Weights of a small mixture-of-experts language model, trained from scratch on English Wikipedia: vocabulary 8192.
Below are experts of layer 10 (counted from 0) of a mixture-of-experts language model. Rows are named router (the router's row for the expert), gate (a neuron's input weights, with its number), up (a neuron's input weights, with its number), down (a neuron's output weights, with its number) and show model dimensions 64-127. Each number is 500 + 40 x the weight over its row's rms, rounded and kept within 0 to 999. Numbers have three digits each.
Before each expert's rows: "comes after" lists some tokens at least twice as common just before its tokens as in all text; "mostly gets" lists some tokens that are sent to it at least half of the time. This comes from a sample of Wikipedia text that the model never trained on. Tokens count by the router's weight.

# expert 3
comes after: " |", "=", "-", "|", ")", "\""
mostly gets: " par", " rec", " Sc", " sc", " tri", " acc"
router:520412462516525566524490433465501565535527579497553449490513518560511486554535439554488559517540543552505517442533462526487525471531501584453445502510523469466523516516508514569536470476465502
gate0:495490445585439436518515494515519507471469506529533507520411490503525521526540490448457545495527484490510460517522488428469559478479483446506468503473438501484464532465479411587505499491457388
up0:466530546514460545476425524475512455444489434440487489494522462506508592514507456466547555542523466533439507526523477509532501534448517539550425442493452516542520493582551471500548450528368440
down0:531526556517459523533516496476542477445437491514492504442481527486479492471482514472462485567519443478534440515475471479501571529497462586496464485506549539481432503563514480511485498561454538
gate1:466520481542517455473555535554470448535533516469470575515491530497495454498507567536485472498479476430521479541418511498494542458502494457493497495457488551487481515512480437565580504587535502
up1:368492519467475527533444413452514481471458435520518551426384515542507469520506456459494525474504515467515572453513493524472525503517463504460521517525525558522452532498483472527492555462491511
down1:505581514499503474525543473418530455483523567504437509501550434500526433515520494554473488542507541545504521510491562521482455494505526481525463526492545485424481494498510508460417478510575484
gate2:475544487442507457509538590529555458527472521454477548501464476472559528506522536594480503501525479493459482462462514458567464532546525511490476523490496548503507544453488475495479424499430519
up2:486506501536505455554462524464599479484390463460516534486425493527520524513550436547563440479574487500542506560508484491409518544496532464553483464448467486516547550427563499496494458534469415
down2:457542526487504445520490548442510527512462493484468517466495545471487487459516502552518434495496471540509532539485482464562569545514543448544517550488455541461510401546542486418505480589444468
gate3:524538501499514488440473497481505496484514533534559519523547435506524482454563472461510462517453441471537546573477554476450513477478526467558516532393446539501564542456515502517493380515548511
up3:504518576490483499457487486481529508610563506504455551455457558489435488538472501476515532521473597546548464522520447563535470457502498529472480474541482509524462542548421542640616565458463572
down3:529499569508479527564445414485474496551458508472449427538485534445448497576482514502481483504467515533508572551534506565539435548493424563484502471474474502455521466523485523455483552422402541
gate4:554496487539543512491515563460501461432453487545513425501433538553496540512435464548479506556579506510533538534532501467592500529494486480553448530418505491500566521463436520514437481457495518
up4:513498438517525568485490501453431516512579497573550455508502494474527467460553527508487518524487474504503452520475527504457489455544500490521529492503489475419510558479455504447531586481497545
down4:452518472488480468516455482534475529451589528453514527546515502472508522520450510491455424536477584567462557552509557522471501531468553418403454553516481506473477468431466538487461488515488511
gate5:496521492526514414437480555573520480482551572374512504499495469485481498503521513544472544554527497477450467517537519541560528511441455545530474469472510538453478485488514524480518398538531490
up5:482465489496524488451508487574493590512450459533525470452533465524487444502570537499462502458498451460525545515506527442498487536526441479610534531541499534521532538552455519500452460576398492
down5:492524472488475512450461512543473435501486521524651491414461518496533477497504512566475530519563550583478484511575524564514523538539419507492499457474547451490487496477492483527528536549502499
gate6:502537492536475499506493605516506497458470520517441460566471478464535488504472471493573502516508512473496480518473532495538476597473534482519467542464428564442514461529548507486476450505492442
up6:566557513404537453558511505480556494504497478530462466396405514496541501482445480434520464466486482451481501525546491492544492534473546520519458446592495539552522544519539409493529524498496502
down6:549521477455455458473494590435472499477538483470505471469490464528528526537559389561512519541503498518549433465471478570482485495478522503519469397420550530502554465502565478480475503531494511
gate7:491501525507464426546496540456474495569492446472463475524531473498597456451531535447537471512499526446515399509546578573568573502444502513489583512481518533503503538499551533431531497490567464
up7:542509464457570525450524511454477562524505475489538518499498448556490481556469545417450518411505475485542437525453463593503454431484516468583550500480456481483445528528419458490456519502494562
down7:554503439504517536453430610517464567497459508475490530507479524488522469536465479421527528430462456503528426502499535606551501513505543473527502516445438534453505545495518498492559471472502534
gate8:504467487617471454513489459555510539552532513512484514500491486519494431487517480477434512564447460499515444501547500508560507433435485475519481490495419540493551534578548445547483526498469538
up8:591495476447517520547446485417467570509494514528452520495434554530536494547532472565514482411514574542556518427406482423493451443512494444547488541498480523462476475377540535537492436447569580
down8:475505454464507532470511489562527524438467423397499529564557467435541546418514509619485493383501517499468491521486506492498506530477579456536469531538465533510548518453525470474570499447458520
gate9:561495398577501449489449529462503477518516471518491504473487422468490499522551549522481544508457490527483470460481546571484470484456395546487474528458476506441563535450500447480479493534440557
up9:482561438489585560495520430531541525458477467516407537513555516456512511542489486511570477547567548466456554520489493518482569534560509476498507532480549516522389498453490539441425571456458517
down9:515524471481534483496475391510489439495527512483449522456547479491494488518499506559530502542548449483482534371480515448481548514601525457525522495544586527443437471421464418487495560484469476
gate10:496482498532462453510505484486534547489528525472486525488505527549519561463485465420529490478470587539483512478489495542543469531499557498539456491492511504406553538442445585465480451452531369
up10:554552498493517495470492501513511535479464563554547512509542545497434467469538470402463540538483478477607475521493536494470413587493548504548523462485569483532488471595482532545461488497527433
down10:487510483469541502441485468586463533537415541525519490440507525490439509506464529440460560536450466494413554479511426524530482509549475519528454556535492509495516505493479525450502469552564485
gate11:479503532535512473513473507582514492511454439434458570501485483462558578512484511462518496433423432439530434515518517451533475546555578496460538496443520471472561508452519440508476533471484503
up11:421439518472541509502551427530583512483552445494454540464525460540475546544518494453477562427449515461469438462504449476502495495505526463466478491474539475527491518441521420553561445498589467
down11:472490536504479566421446470486424549506565530511470476407466476551527494480578540547464420467543494489527526496562426456470542508504509406510507493448566476542432578521484518546544501538511534
gate12:505543508532535473460516543426544545492464522515503496520479437556507495513520480482555449436502489504540497441543520497525489528475468475503541550462472565471539455530519459509591478527442551
up12:432517523561476526440542456579577518442509544492553535497560520525571447551475463497519508520453453522488494474507479494535494594519460506473514519502451419538501456523515450431629526540483540
down12:472511467446466485531497547521523556465502441562509497464517470452416512528582480474497525576521600519496547515442543495516528499509481541482524472553435487496445514602495440481381538475574490
gate13:492508392469522539534516477530573524555476487537595443553429511474472473461567399440485481505479453457543500503459542487493486514386435476532488430468455537495470541512516464511465447481486539
up13:441462449428521517516466408507555537518474427524537485528547478517412423489475500466477582517453506493550564568427450466466504493441487547501567434511453479544506508516449507519479472474495575
down13:506470452493521547551532434552450532543559562481546582556528510489491528529472554486495514487479502476541501490492436574582479481536521547484518424473442520460532497532503537553474489544466472
gate14:487484541548442498481495410551470486472457449469484492458437590569517512503464531549505507514484555550556455461561552503474501482516484448489398433489556575493485480608511536511423475502574479
up14:525541482531504508505527443482559505510433484502501492484482503468572512453485486493433539589516428489486435469509520524527500513516562448488510455571481464541539482462496517426509466461578560
down14:461494484441452545515492510519474493507519494473490518530409410568549496489539475486505495472533481511465460565455479522517541554450441518532465553538455570548438499538431458490455417516473505
gate15:553506511473552481535471471436482585519522554492512489532469527494541541532453515409539393464523489526466504469505534534535532514473490457588518495417519541514547463517477485569510509557472466
up15:502499507481475430515527565523559511483473431465456523473532451473457476507479498508460579522528490548523450471502484483463430519503542464525504507521472526527499565526519514439476432552511564
down15:469551453561533518457412458465496539494554475505429561491515465515534488506484500523490455468491425496510424546526473519476494540499466556530473505438450493419499524504521600533455453497500559
gate16:438527461547463531468454534508517449529510464471479505549451502506608550519459469505473501430473459484470459454543528525505480573536438530525485480421514544493530462475493540481517504533491409
up16:503518594491532496557495503447509504509469539565557522509509552527513454518484476536517462490493546530511482556505442511491497523497482526506511455504516433498543517454440479519498516470530469
down16:523506518536477576516482565483511435488465489494503484553483487536503510450523451462513523507451530533498502613535541403476488467453505453461457466489478555435457553460546444517517431464488456
gate17:531548431492485479543479510568552545530534372501470502502487526534486479519470479490563522475444502517618564501487515511532511537449468478535501445525501577548457488463453524518488444452460519
up17:562480464484501515421476452492530506479501453498503501474424557445472534525487517453517530491425508520501543433543520527490492520433453477432425440474482476497476533473480496451550431538577507
down17:505466548490546544516450466542507493494540530533504481540562479493566509493513557437499501541467541440436488476496553519545526448494439497416492537464516557505499476493482587521510481565485553
gate18:497492570486442494543559518468486453563518462492518505475451480514484562483477495502533510431460536523537457542519511506408433527530475490486474484462418512464425498441451497510524522483451514
up18:530484455549442434533454469501535481527506529484510530465527472511515445485575503494456512540469479513460518529538482527505521492524513549516497443521492566475500506520526510574563525544487525
down18:542502546487436471490495501532534436538587534491485479580560482508489475428427478518509477592541493506534559498524443554454481539526458462449533445486424525461506542518522489458512477566440558
gate19:546467388471460519470471479500455490562478480474536548630505458515493464528456484503481514444526527481559494514528536469496531486516440536504506563542464489485488551491451507558480499448441547
up19:471466538448454469521505504448524489471540427500521532558574505499525514488482522478505516480481518542578517481530503431572610545435463493486520531498535503464606495472455445475485481464439519
down19:498487536492450506559518504494496491493525481480522578542436461544498461512436480479473451442450506505449491506504518481421410514494381524448510458540470507461455498494503501586541514523495451
gate20:548469503509461562528527444475472599493502504580509530537512483554499538487402520526522545540483513440518554501564486486564547524465458559558562446518451569502467529548532489452442456494442523
up20:424507498410466519555481496518541514483548555486466496487494504474456440427495460535452469476492482517539518523494497485569493597442450550525512472484529577516564515463496500421523455544508519
down20:454472473477436478544505504541485489484451532465470540470621467481530476545548459470465449477479518522495473549491451539474518559522479527509469441540522516498431467484522409524508541535485599
gate21:546459494521444513451440499475571492457478493476554489519491470506538522492450499437405530477489430540573464528535539467442483484435439508586507433406505533481450474483525478456567508599573528
up21:492530499556509467464568542523471478536440383565480459499522526539563491487528508477488465505531500485511556456485506529454493573425561477492450490547514429479468484531481449486485489494496565
down21:554547461506447502516485484539486422479544551512512483525583521489448510464478477559453530427473479525402548456478489560487510491497494523538483486453464452510498595567474420507495541501549496

# expert 0
comes after: " the", " in", " of", " a", " The", " his"
mostly gets: " government", " there", " rest", " election", " There", " Ex"
router:526516487546473545546463559467526534497506519588517485486490488449471531457507450486493468534423451535510484473550456450414465515472470493527503476450469435481532417481427512448475564552550528
gate0:536439464525444491448450545533502594602546551433515572536475562443464501475502573478517456457509517490493538507504547486486497464531486543485507544468483530473477477529475530544530528489458485
up0:500509512487478475572540552414521493499469539478623533504463506539520479551532502599488582511563437511516510405534495470492545567452470462497523546451541518508506551492558526473420469506442597
down0:450508445486517555464468532534537484521516479494520408540511509450542487514508449499466529504492437452487482528534447452475467520491466511544450471516493462401463444448525478474477540517478490
gate1:495536462476402502506493561475502484478567552486482538500471473547474488533533507582493579532548569485501481448487536502525531521544515572493520396446482550493485460426521471473478510452525583
up1:491513450475490537476549514424561508468481510466479415455499475550497534418520511477522449452490513481543485486533493532470588502492427527481427525522491531592463484496482541516493492453491553
down1:527401536468539580523486512587478462509438536554530409556514477512500511614513494526499502476484520502542493475502475512514463414554489463526595567482459533462505523578459564497483449527453529
gate2:550443485517492473498469459536456493455440518513511495498473413435552452555474481504543491526503473504501520459492521489515440558452515478520520520559457512482471468499498480472481493512435564
up2:601481480557443543572508483482487551474467467540469522414559583487519440481520478502484535493494520489468516448572471446508476484518544507474504517562498493531515478543500554473497496511527550
down2:538387503506512426524501515513529449527515540461422535440499557556443480495552505520412500528477450487463492540410524473518548441456531518523512483504506559514431531478524560532544532561605536
gate3:523474526572533501429427504490438460581437435563519485556504508542526503535525500498478572482515491501498495484507527479503469462535427447552496484505422515435469487434457418488452550481510519
up3:484495469497463431502516489497529527485541525490469545453530550505555503502543501491469468488462534506530511535459447485457538489461513454599460517486493546533576468606496587494543484502474494
down3:493483581487528474546468490528488486426499502487541488528522528500486553422505491544460503500439454477470512550494524504511541491425492550501499547521510504567510530463412475464495523537495549
gate4:458565579487510503460447506506425471509533598458455473533526451508552498485461488563475492592503545444499488497560499496490475583436510472528510523489484496483475442598501474504476500498537516
up4:503500562445468488530513467473503511521490511459518510476468517514463460533467540558570475531476485495563420512546528534497484486465572444514478497500520465510548527524534500523492518512478594
down4:457462550511521434500475512495543524557486483507496496489543452498532493488460463488512434479511452488481494443478542495504457421491460596492525462458427516431492441504465511405482575537515511
gate5:464536524495497492532452504525465518516477519509503526481551474424526506555547485521516493460475518493475432539539456473441532504444505473537502538495470433414452514495487446448502553454499515
up5:541465502516509495477524480474585491476469504466458501546451570480523508516533461463579546509579496449495481479481490540455444439539508499409539532513610503487495447436484542458536466572554455
down5:498505532515536573581476466482533505452495525578569550448475545463489490536549572500497413493453522536493445473529531488526509478572484542466506544497499495530556494518482611520528526505502611
gate6:497609497544511458431503511497527565452571518481530576574495502508511526530461477500499529503478450552415481501511528511506473514487498504479450550521514447465556552499502452422518392502503485
up6:498562535553536511542500497458506502430488503473516507521554502544524500488491493533468570500524458487479460503522521554492469456572527507446463443483470490506485522425523434486471498553558532
down6:435509558544390503464527495539540477504437485478452447462561549576459467495501463509556504540469529448544509457545445475517562532510495480449495431456451467458520545506601453571515464499557463
gate7:524428474504450528473519533512455528558488426509433436469333509508567525497545551361459515543560520491472560461462528471531449539573456554516492534528461531410479481527520530518518507488524541
up7:461476521526540505470506529474549475515547527468497498567556512488490526531515468503463489482502498392463441502429505508471535508531530490491519456484551493546513563411408577528570529439474539
down7:468577481586512523519498477454554468532486529514544552449494529451492462535436566495544483410477511504519573534519554509562506505385435488488576542485465582526468418569476472517475525493567492
gate8:510512459480495465461462491563473496583457508477562535471474502444527575533443497484451448554460459463512447453521470424474525512542427459474505538503490523481512505504518412525540500540467491
up8:467494597543490504522470486477420515513486470571510434506543533450556466459520539536479565509527483522573485481467507483497511565511543593545535502467482470480512505505437562535488503451447477
down8:471488546431526568475480572503508525489482467501506487520493483483493566535469481462489440526515488520435475509604476461455516480510502556544507509476499483505564504504477483566511446520440491
gate9:506507489429466477471544535562582460494482463497502446543494600521525490495479554489546500546490585571569502490573570506484429577521499471523566494519608513470485443468454527489437571421473502
up9:533497470481471509483451427465544436458588560447456481478542525483455454491492478591480462463528446520552497565486470505560547512543504526553488438516490502467584571494513400454483514475525553
down9:507526467519444432490437493453471463554526500479507591434403513450421484478532482529449519447469539520504468484443464424530464489466487550459410540479451489504474473490485507440466507505480500
gate10:476479502543447474434580472490425541526629460492435476545487426496510499511488516529469476452529515442498444474501507466512471535416491528482421492384501534415540531480471501527531495490458500
up10:498517420510428543524533477501500489507578503532572523542529488549484518472502517546536499521547542477485515480437465474526466468370477440504451581455532477502499571507503412569537489534504513
down10:491473485463510473523477479517460460451566410465418524591524512584510405487483485545508527543579541567471525490543505551461481449475490484499429498508459476533476487370566512517498509592492438
gate11:501472515500394426536427501529508485537548461566481470574465459543444519446478519502495462506480534482471510567530496467577523478514512539503496394459480483495483514531531492513507575438477476
up11:458426492444509488550506467460425513557515517521474512460502454462452555413468536527532473527538477556505507493468494561395501496498595464536514497450441570509478464507497524497487531557529563
down11:503476527559469465496483572448530466532557454504483461487482468445502532570518488508484485519453527507541552554468531506509524524573501465519480499478532478453548481444542480442436543599566448
gate12:437590493544530485465535537524417549489428496468548514575523426569524479563512517547543553453475511524452536466497523462530521501513522439490429511466390470570484459477505499472486503489554442
up12:487516506487556506497480544531531512495430461491524441543524485511466517626547379481485488449465568514491526503459497467513423526557596513470496505528496540481514522567495518512475571515459503
down12:553581578396543510472421477529489445572549508502464523534498480503547559438493585553508490549503467512475496513489404480549461513442560468548493514549426519479442485482511540533524543505499581
gate13:483470464421422523522528504518451522540531506534452545517492487541480530587407470551532514495510521538527523427470467429532540518448526528495563513489509504490444489533480506461470527523485525
up13:435506465543500518483515545585501487498507540499379523470495543517574495521512545457491490484470559457471580422531508544592482490485494556493512496546461557433453472509510537429438552471533543
down13:496585559521453542434509501525518476539472468478500463416528455550479576572492519447508539511515550509530504371482440502561515453550512510554494557518412419473495536498438487465467415511493514
gate14:526510449470572474525437519519486538506445458540528450503495509492536507487523442510485417472519476496561556486483467455532544494518528514518536477472477451488530516518446508480479439433472400
up14:555444458544564520613507407494529456507560457534484538485485470534519506537473538501527491479414517495472454512447463461464423506498384478405473517497563521482466506410497467528456459514468482
down14:476517563492530507482502431530510471499449476478506514494525447499463504552537444610473491522500557527503469448434534482496558526432493491554512502464473499478501476508497520606509607587540545
gate15:532510518494507433540533497486492476581423491546545509536430495435469545500494473474467516454509507394492473498516620460477465528423450429441461429507454501446464520525460457505485474429510514
up15:406524487472475549489478571523534512488460481505483514529466548478525467473523530473430543504530461460453541512594483507530480530446506455504423512502569575495526544491447466439594579549537435
down15:516508494474477495486471489462399514524473561500500538486506575480483534560524515530500522490565537511461532560551485487516435404575535486460475494472515464526541504539517455488519519440499464
gate16:578469445485515378474503479491458495528427466542469463494456485508498498534476514528529471498530416479452515488469470485485522481510494491543516517404478574461488485547491483486469446599480558
up16:584468450470584458495447542542459475483506531503508479479472566451477480518491496505546476484540478613492534458555502507450524491428521524508487504510464463454478513514548492528473439519477424
down16:468498461444511461460489540469536549475512488553474463481453500510495451544483519457536524537590397521385487478514432478523425488543542540529549535475462565436533553539520480534488491577552531
gate17:484496517538523480500468548499480423567476543538518477515572456502534480512400498457495432568451503559501425513519549501521488433523511491502522495468491533484490488500496425607514451509459517
up17:507490538401533542512523421533471540478538466508399519470490578496528568534543412520508542491474444533517509488442499529490515515456468449523561449506526474502498496435459488420511526494535542
down17:516523476538471508520542487457489435490479495541504570477512442451508576467517478504495523571596462519485542398496419462449497506524484487545452516470476508486526519456473392516534394467480519
gate18:539483539507505486481494454456515560529520503515535482497493419538512479454465577461442519568520511591432489504490566510507458482561489465579513525410492495428511483528527458539530460549555486
up18:475530485415517468532464520486512500499501473513541517480499525481490545472478558444450496503513516460407529504527476487413467461500498502527516485474552447520449493510483516535520462520437532
down18:494438512583472500468478560538552503531441529559418485513497500496499550523473507520476468487498595462493504404492514467561468489461531514638570579502474525492545524517504514513480539494587473
gate19:517520520496496449450528533546493456543493455483476512529452428516494563581504437486517553560478519508516529513486503576495474484466477475553432501421456550445492444550514478545506517443481491
up19:481494434494565489545489512497488456490421474516555473500616560491486530448511589445545492482445464428557476477475506466449602528566487466509549470552443512547525478435526529462461524475497506
down19:491528532533513498474466550511524532458483499486468545514529548471459530447525452543469447544443491487478426479502527502518494476520474533549408445487464490487482513523495513478472536519540490
gate20:521541422475535501516430541532496563501460513477556549493439484506494515472498513467538546492467500493500452445477523551494482476501468513525522607501498564412440539456506451436537483574565489
up20:531470576477451471497522546470584434569530521503512467517504466478451484506490596458534456446438470469485591546477517499527557480502496507451504542445462437484484485490485481468480529511537464
down20:484463477473515444440499462477475531489527564509605552445419516444575503470467423525510513539524468473496452537462445435386499519408515514483503470432459476467484555483520521539571511455525498
gate21:501493439476432468476460530446498526517523579476521500507528457500548520429543497458450501491527524502535530535438534494492586485462571524540549525492476510471497485497526500399495498472486542
up21:503457472515549510511545462582491468546499531491502490504521472477534538534511500526479544527588499442472483528543550518501499466480509441500516532468596491483514451483444551535461450514466491
down21:484577548506494519541527518505544482510569531498534492517533537567485523428524562509491518451543498504474508469434512519432552475531535553452480485466422517533496521527530519546449522582550544

# expert 5
comes after: ".", "=", "\n\n", " of", " to", " ="
mostly gets: "The", " among", " above", " local", "\n\n", " black"
router:561540531520517559525456473576473469569451412517518521498553455438550570504555568453497510471449435492450465492473523524484426484514501432519488491511472463524515493497452449586523442540557539
gate0:453533529506468482558479508557446552506503534531515544494485454514514561444502516491499492471444463493565532490550551519503534541549475483541485469496462482488454542509471469434405436531448468
up0:564468460418409494552597500492482474500536524455530460480516472497501449510461562485501522467505591505473477539451499529409434499517447431452493545502495472518510527462491544473521468458519507
down0:590511501506418510522486506490456486488551493464580502461473547466504536481492481444530451497511494506509533454488447505535501518507562585459487457449469526420414496544500473521497464527515427
gate1:511478535521523406538462498525518465526438471479497488498475490496449466498453451409502518469501490508608495566552528444524470455505503482468575524491529552459539454513517529502511448409434514
up1:515532500495535446566459496464552481512501430448521555495448423506486461515507503515489532467484502505464518516528499520512515488567485455461479485486553434505468506491538426465547474463499569
down1:508472555507528502525516491516548549548504498496522481565514496540546424575525498472499483501462485488457474550543486417461431470513490511524460501476564512539520611532487567543529530465554549
gate2:523383562574519534480521471502498409511470526517522469497476501487478473560530493444468452526446497490439504583448493492575546507430524522385543576545464485451530424522486514487497445499457517
up2:570539439511505471557540522497506507479476495472459457465520504523428445554535435501508465459489545525489471496494474475492479477534454488516384513479526489536506560525488438533489473546477448
down2:424479556570481576470477537524478439498512532500515502466450475464560531469491498478476581546518493485458556492494487479521503484449521504446570487506471470428433459520434554507496527546451499
gate3:495477537496468500450517500439482481456528495504504494481477502444570459529532481507509460543486420525470421457498479495512557461498513443472541517404517549413481447510518493528511517444479582
up3:456512523578539503514435471465407494512448484465503465459465549520494512544525529431544512449499557534461511518447513492502467450514475479555497491540532523439504544496513453546519452415393473
down3:556389533521494539481505562540438551518489501526562484453465441474473510463499467486510503492545433479502422535573501464546521444567571455530536529478481520517553470508520499438495501518453517
gate4:543528463452552480524493596427442462424550472491535527478529485432424530568521522490548468530409468473505567493515434530448482461500457506535527525519581459538491498480509518454461470527415511
up4:454508443470524520437422535499461529502467487456617428550478479451492523492517537504491471470428457464534474512531489516478512470452378472558499598450522493466482544492580485469502515487501545
down4:541484500472508451576577489498532457486550448483486522471475477503429502344505532485514531512528514521528507506497475511485490588562596463458513513525477513507485460492510501511579523550534458
gate5:460462461457448483515516546462462465465565508373522554560469430530515533543527554513541491493503481455587461503554510496554600495503481557496497478414471516463530509519542560463495436518508491
up5:515447501589508577476513403446527496481535502507473550517482484488471439498529452541488448507513507506468531518557495595502528476533563578438507434494484458507444487508501491496547537500535444
down5:513472487483534508459453482447496574568517500578470581508497537490395462472569482528465492514495517451558540483451446482440493502532475526492489443552520497537446545448479496502469444553519569
gate6:457523431452445541485570534534479474496497558488493494495457539491551487449472528505545571488488521458466524488463566506510454454471489498490570566474524604455430523486513534498466496425493520
up6:528406548552452459506538473477470519493437521519498463507445443560479552461560461520476375559581565478439565502558507523509521474502514474475469520509461531482496505498538515410530472515555554
down6:442561500522546457507470468505490431518555533496447440497492560490475540518503417512436501505517547409454432475578496516505479501456489479375490536456502497438529509525473566560437471482462519
gate7:418549465449421523519543528483510518537543487481512521571475456471526399507471460488589449480635512517472519456574537499550493474410485556542495542411573470447460456537493539524496499546440551
up7:504479502486459519441441543540482500470491532520466524475496569426514551533513475516516511549518520435501384580515535517538474467530535507463473462511525521479474514478478500514462546514524499
down7:515472500451520560480468557492514550502509504498448488499491386498491523515554539461557484492587529490487422506468510526496489551431538538462535498432499453531570478521493510486494540473439506
gate8:456444430483524482491543450471502491531546477427474422604454485539527467454534564428501559529493533536478524431497494542488494530449521539458446528443519505503483475500467538565570566485499470
up8:446464519461538489486484512553449497514581450524472530477507544514439459522545453425525531564483491462457576481517509452528565456490464560419465481486464455497546477500435541506540490507433492
down8:535541535532567450499469515470532494549524511537533538515474561553463499496475505531473516559520475435501468571504432558484425497489528477500468536500497496596420415503452509462502526438502492
gate9:593510511569502516500528488531450447494440501494497468465481454511512490531452489511468500490465463460489495481554560511500495486460481551494526454539529455529496575569479474552493493472498437
up9:500477465476458505517602494498518550508470530429533518477464451391503453523535508457447524421458458495457509490446513559502517568445470469504508439503517468487527500571606503501532484552483437
down9:494443540498503438498554455469491507548496507496567447461538576482522532512521470563454464436447462510448491497530510447478485482491459485563497509456533501493498495562533457537587546526525482
gate10:494510454523486497570513459547529543519472559433482418447517468546496502419462467480467491554520497529515500508468524444517451432570486520565454524495497571476527608506512508495535514486433497
up10:514475478541476509522493499442482523585498479500482509599487492502544501500513533506469493440492462502483484457499483425479475494556423521450472523488522489500475601529503580482523473438401459
down10:462498463574458556483566514471473489459516496505521507489485513528503473571509480470453489428514515561473537441533504452465520532520522522510455525534529511551536528457471534418486466486454492
gate11:478553505443499463469464568483498562518509551518475501590443534516527508555527545464511534469474505504556601471499482524520548494472496480444528504454568516498508506484426410487501485536465528
up11:487522502506492499518469503523455443505512520493525556500455510485555455542458498543524454453519548482439549519496467441469430476468574521561525509572499504547529477451461521537453484492491437
down11:462558503552521506537519531504512545505539456558527482463498477479567509492469493468454490546349567519466556413452435510497515529512493478531546512505517508504441500467498558485450521470490485
gate12:398543461486491529418472548503443524462461527503543487455508475522503495517505465486444491493517525519526450470462453592520530563423497514518445412494622535515529509461474446491553444482534484
up12:504524553477470497505562536491448537517502503498537502440504483546472462500535526532532479561437586554517522470478510544414516531514537490525537539463450499465586470529521545491492503478474474
down12:515510434475553510504509492434535529493513537499537551472475505473499505464543585548428504480476489446526598454584518534473547522441538527475466552479513538552508525527510522572428553526516549
gate13:519464411546485505534441546509511488480442528557509427485524538493534522561510420471507481562492474507483495617496484511481512534505473423508458480478532440555514569488539457505475488532555471
up13:476510551461510548450461530496508551481531507507456565518464537445462467492479544520495532489472536519487506485531541513506486533534517492472536450497461475451509434534471516457522479428468470
down13:469472461511476547490501466560527506495574540486477525501491470552428497502558398541441440504417534494495476424514515551530403562509516467487368509540486465470549506508457506560534466444516463
gate14:492445475523442526491513576488441481482470478438479453516445549462527492516536461499514443560395531448465490547463455483461505488492517537543571483547600459484474516541459477487506497517502551
up14:531456539507472562428529449440506467590516501436484502504399501499444432457575488535475453513433505559411553466547536487499591505444475529460611459472486533486560435511485527533507469478522510
down14:525520515444507499534491532491485511460452471563528505506408501445524525503440498479489499475559568499504485550494563512517479493530504556459380552497462488580490518530565505404502571499519426
gate15:443574513434512556461501555503458498526493413482529476508527447485467530514561557506504472460526429455457461542442573431472493503503407514546506537521429527529533437486526468475427473522425532
up15:493522539536485473500573454442575453521481496475485529492481487533494440470510468520483557558559474510496542509466439538612445565534490532471536447480574493493490556466500513552510581480488548
down15:539492454556499538482477543565546522533448468554497383576452495464588476504507390485491451509435520465520562507535526512470531517456549529479457556498434496428585506498491474499440531460490432
gate16:548496524506505473488476483611516466477520483445494489454523466547535435446497488546539561487499573446494485463480495572493464511525519394457506546471445516479452506522504449418477440495407582
up16:474537495538518542491479522513421547436479508525456523524455571513503567487446498449554546455488508508498519486517454455485413512553471446526506411496503464495485469433549493427533464490515481
down16:515478513473496505506502537491467487460497559486472464504568540517508518542541542487440481478498460527513478509516526439539412541537496536472464501476501446574523532539576434502562445426406511
gate17:493574474470513585540466524447469499445505462477525520506508489469520480509493486503517516570481459543480524452461443489455444454478478498493521515540479473483468429449426483509434501495406516
up17:519480550439523499471515557499549443475473457453517559532525555489548494563546492509449530498458475493496567504497523463497536494427490480523506596492561500483495581511456496551423507484377494
down17:477507442460500573535481542493512492403553476465460536475487462494567532525441482465483448503476464475553474450520481488505472534490462608589470525523490531585468499549533505503539514427489427
gate18:505551481455429507443470509574489467478401494529572496531531508493545543565468504475446448481533462453567481558507499500451490491546566484543519527516537536523519464516433467441500543465533432
up18:542455426489516551581490458506544578438525481470471502523475512493475447532557443461549412462489519515502507484453504507515478430512480437491491510472505470510477476502474477531521466533484442
down18:487440482580504467526497544505404568515516455509514448526510556505465518500550562498459523445455504566534507506496473508537497500514407492579502541504517501455485469490517503503513542536482498
gate19:499474527498460575407419523540530537495538539486504501553524489455474448470492447530449519416490486515556546463501565434503541586495463471517437550440426477485553541525505512525566481439437531
up19:451570550447447527413471476475481491494528518514478513468538512508424475510566485485518486466504551461586547530491568508494522538538558539477475502493427451517544459513550437487520451528478466
down19:497496491499509406491398528494524493475539507610445476485513475473509439534480427478517491528537492434455471555531454474499477503506489499484500559550438489504538431527593489450487514470527481
gate20:503513481492522522555554538506459534560479509510547526476530475534601501459485483489466483510488418490514485529483538543560498445527481503414546496498481399468509442466492486547521509529447463
up20:466465546517429492461510537401557516518539470525507471502536594513573478539503523488520526575557495555462504480519468550510438543484451468452516503459563477489429501428550501507493514545501593
down20:444433492528449480500513426576548530498538508470509474531497568444506527589525487495530468531477505528481468478505405498531417532436489527462510532477528511501452526541487483532460534446525502
gate21:497472483544432465539471490518565455514478528499534500474411478441593489473571556554586525512540515519484446479494532478458501470446465509572562490499501500485490498437434498479497509475453494
up21:485525473413509477485398577542482482429537605573489537553492502464495470518481529458507498518473589444477569512500480521526457505497466513508473504495498508474583549551506452529536526489542462
down21:557490519450507515510448461492466499563489454445492457547530498485543500456468480441526519540515554482441547562526512596516510501530501471460563511534558558479544494491529462564449516530490515